From a checkpoint of a small mixture-of-experts model trained on Wikipedia.
Experts: 2 picks a token, a shared expert of 256 neurons.
Below are experts of layer 2 (counted from 0) of a mixture-of-experts language model. Rows are named down (a neuron's output weights, with its number) and show model dimensions 0-255. Each number is 200 + 30 x the weight over its row's rms, rounded and kept within 0 to 999.
Before each expert's rows: "comes before" lists some tokens at least twice as common just after its tokens as in all text. This comes from a sample of Wikipedia text that the model never trained on. Tokens count by the router's weight.

# expert 68
comes before: "0", " |", "5", "6", "4", "3"
down0,195,192,182,231,214,224,215,197,160,231,203,161,174,242,200,197,173,251,236,216,218,222,174,177,196,181,147,156,242,208,180,242,219,198,204,190,230,168,148,247,135,236,142,185,184,177,227,205,171,172,208,203,158,198,178,216,222,239,203,205,168,193,157,166,195,201,185,184,198,191,209,187,206,173,226,210,210,141,196,243,160,209,277,184,249,176,192,225,185,173,217,201,233,176,161,217,219,203,191,140,197,219,185,204,143,191,243,196,202,209,224,216,221,226,193,170,235,211,231,204,198,166,197,225,187,164,178,196,159,179,209,166,221,134,206,181,168,236,168,151,179,134,180,231,212,156,215,275,260,212,188,235,171,233,264,216,267,260,171,215,227,174,194,248,214,199,159,181,159,234,118,231,194,179,221,167,207,191,226,220,152,135,201,198,236,195,239,206,216,207,241,164,184,197,190,171,175,216,235,255,197,161,192,228,241,194,159,217,210,144,182,202,189,185,193,202,163,164,203,221,227,240,131,216,281,218,176,189,228,177,234,160,161,192,202,196,192,209,164,173,174,210,191,200,168,210,208,179,239,190,191,162,194,247,251,201

# expert 60
comes before: " the", " a", " his", "out", ":", " an"
down0,208,180,135,229,191,203,186,221,182,228,238,220,232,170,202,175,191,286,223,191,200,189,224,177,191,189,168,175,220,214,158,163,219,252,204,191,200,138,241,230,216,172,217,223,177,203,227,206,213,253,231,188,210,143,198,184,188,249,203,198,179,214,180,251,218,193,177,188,210,222,146,236,155,189,223,214,209,230,167,238,223,205,193,215,233,238,190,162,261,156,193,261,199,193,194,178,190,184,218,179,193,200,154,205,194,187,207,169,244,173,213,211,201,189,185,184,163,155,172,201,176,176,223,207,216,253,225,167,228,256,168,169,210,222,272,198,164,258,211,150,213,227,189,190,214,207,214,213,186,214,244,233,154,215,260,179,200,154,203,185,151,172,231,160,186,178,174,169,213,158,202,194,218,206,218,166,219,209,194,234,197,207,225,167,198,286,254,210,232,151,124,195,193,189,189,187,245,162,174,231,213,178,165,214,197,239,215,189,249,204,204,159,176,181,166,216,188,160,168,261,225,158,242,203,186,180,189,164,151,238,219,176,190,191,225,201,180,255,177,264,154,192,156,156,236,205,231,225,136,176,165,159,137,185,219,197

# expert 18
comes before: " the", " be", " a", "qu", "w", "q"
down3,195,206,185,200,207,237,136,169,211,227,185,227,203,216,177,192,246,220,185,215,210,218,179,160,127,198,218,234,246,180,185,201,207,195,206,212,181,203,192,214,156,258,247,212,208,192,221,225,234,189,197,194,238,207,218,232,216,158,202,205,220,184,219,157,182,149,133,148,185,228,240,228,174,179,203,220,156,197,149,149,205,175,202,218,214,186,214,184,179,202,185,165,200,171,170,176,241,177,198,200,254,218,140,191,220,201,251,177,262,241,176,176,154,213,176,137,248,237,187,165,233,189,228,193,228,181,183,221,197,210,250,185,190,195,208,192,227,163,230,268,297,198,179,208,219,201,229,165,226,185,187,266,192,232,188,195,169,201,192,232,246,222,158,181,228,207,224,218,226,188,274,167,182,218,175,185,224,227,160,229,216,167,155,163,241,217,172,228,199,192,193,233,202,197,203,174,181,176,242,232,219,238,187,210,235,191,230,242,262,158,184,263,213,163,242,270,237,258,210,239,175,180,204,192,242,167,184,185,203,210,225,221,173,186,239,203,166,158,174,185,204,214,253,216,208,198,234,150,190,164,140,150,217,228,166,221

# expert 62
comes before: " of", ".", ",", " in", " for", "ed"
down0,178,218,261,130,209,178,210,210,198,185,181,196,267,208,199,165,186,236,174,263,191,173,218,173,170,163,211,157,166,173,201,186,235,214,206,208,224,210,177,185,216,223,206,187,177,196,224,192,203,176,184,201,180,204,183,164,194,181,178,231,171,210,228,276,191,201,176,144,199,197,241,198,237,168,200,158,238,215,237,183,224,223,167,240,227,221,210,200,267,202,181,139,214,197,214,215,214,248,210,228,217,169,195,151,211,191,202,183,178,260,207,225,226,221,194,184,185,154,267,194,237,244,149,215,179,210,232,134,211,202,206,191,263,193,173,248,210,249,250,238,186,220,193,253,181,184,147,225,185,169,170,179,235,233,209,177,149,185,171,222,179,178,246,196,190,229,171,163,181,157,217,201,158,155,231,183,247,116,202,214,172,128,187,228,217,233,185,188,243,169,172,176,184,192,166,236,203,145,175,210,194,181,221,192,178,194,187,160,180,205,127,209,243,253,223,199,213,182,158,186,166,217,199,144,134,237,187,222,186,142,175,188,185,195,211,159,239,185,179,235,228,212,247,212,221,172,233,158,238,169,193,215,234,223,209,192

# expert 103
comes before: " of", ",", ".", " and", " in", ":"
down0,204,214,217,160,139,232,187,186,181,163,231,152,126,197,235,197,250,208,206,182,179,145,239,123,171,180,147,217,193,152,205,201,239,189,156,205,173,212,239,136,201,195,233,184,170,174,229,154,185,241,217,161,245,173,169,175,234,205,169,214,199,240,223,196,225,209,193,165,168,196,203,161,235,175,225,266,228,178,194,184,179,168,190,160,247,200,224,183,185,173,239,177,219,186,194,187,228,235,224,221,195,143,252,221,228,199,219,195,132,200,214,197,207,206,195,134,192,189,238,170,206,188,223,186,207,174,187,192,229,271,220,244,169,231,187,203,217,208,203,217,206,201,160,184,198,208,218,172,188,190,197,196,193,195,220,214,248,156,180,147,210,161,248,172,180,222,137,250,195,163,201,219,157,166,213,180,198,224,226,207,216,208,220,188,178,226,187,171,236,204,219,171,244,188,149,205,160,209,187,167,219,205,225,211,246,226,222,213,168,295,154,226,212,172,178,225,216,153,208,157,221,218,232,186,142,191,201,217,264,241,123,243,231,200,236,227,156,188,157,164,255,212,198,230,211,195,229,231,202,158,213,224,190,197,172,208

# expert 87
comes before: "0", "ce", "c", "ces", "k", "g"
down0,150,202,210,179,213,169,166,200,184,176,208,188,192,134,205,234,172,227,188,155,151,180,166,223,202,194,204,180,243,221,197,185,225,152,198,236,189,236,162,175,143,183,241,204,197,230,204,139,156,166,228,218,186,184,178,216,232,180,218,232,259,186,175,180,247,193,208,226,188,223,188,194,177,208,204,200,185,177,192,221,201,196,186,174,193,200,230,194,169,179,180,167,223,178,191,195,192,229,207,180,181,210,183,139,143,186,183,195,223,207,186,171,169,212,251,192,181,237,213,149,178,195,155,216,174,288,204,206,239,229,207,209,207,238,232,194,168,223,271,169,237,256,262,142,195,206,207,216,237,195,131,146,172,225,176,172,203,155,198,243,225,219,153,190,124,193,202,178,205,213,179,188,217,215,153,200,208,201,164,171,201,187,213,171,229,209,221,218,205,164,178,180,138,208,213,295,184,244,200,156,219,178,216,155,182,188,153,225,237,193,161,202,166,243,213,156,253,198,198,261,214,222,173,212,204,216,229,150,230,188,232,242,208,237,256,220,160,197,169,203,211,203,224,185,205,206,267,154,190,191,181,245,186,137,214,134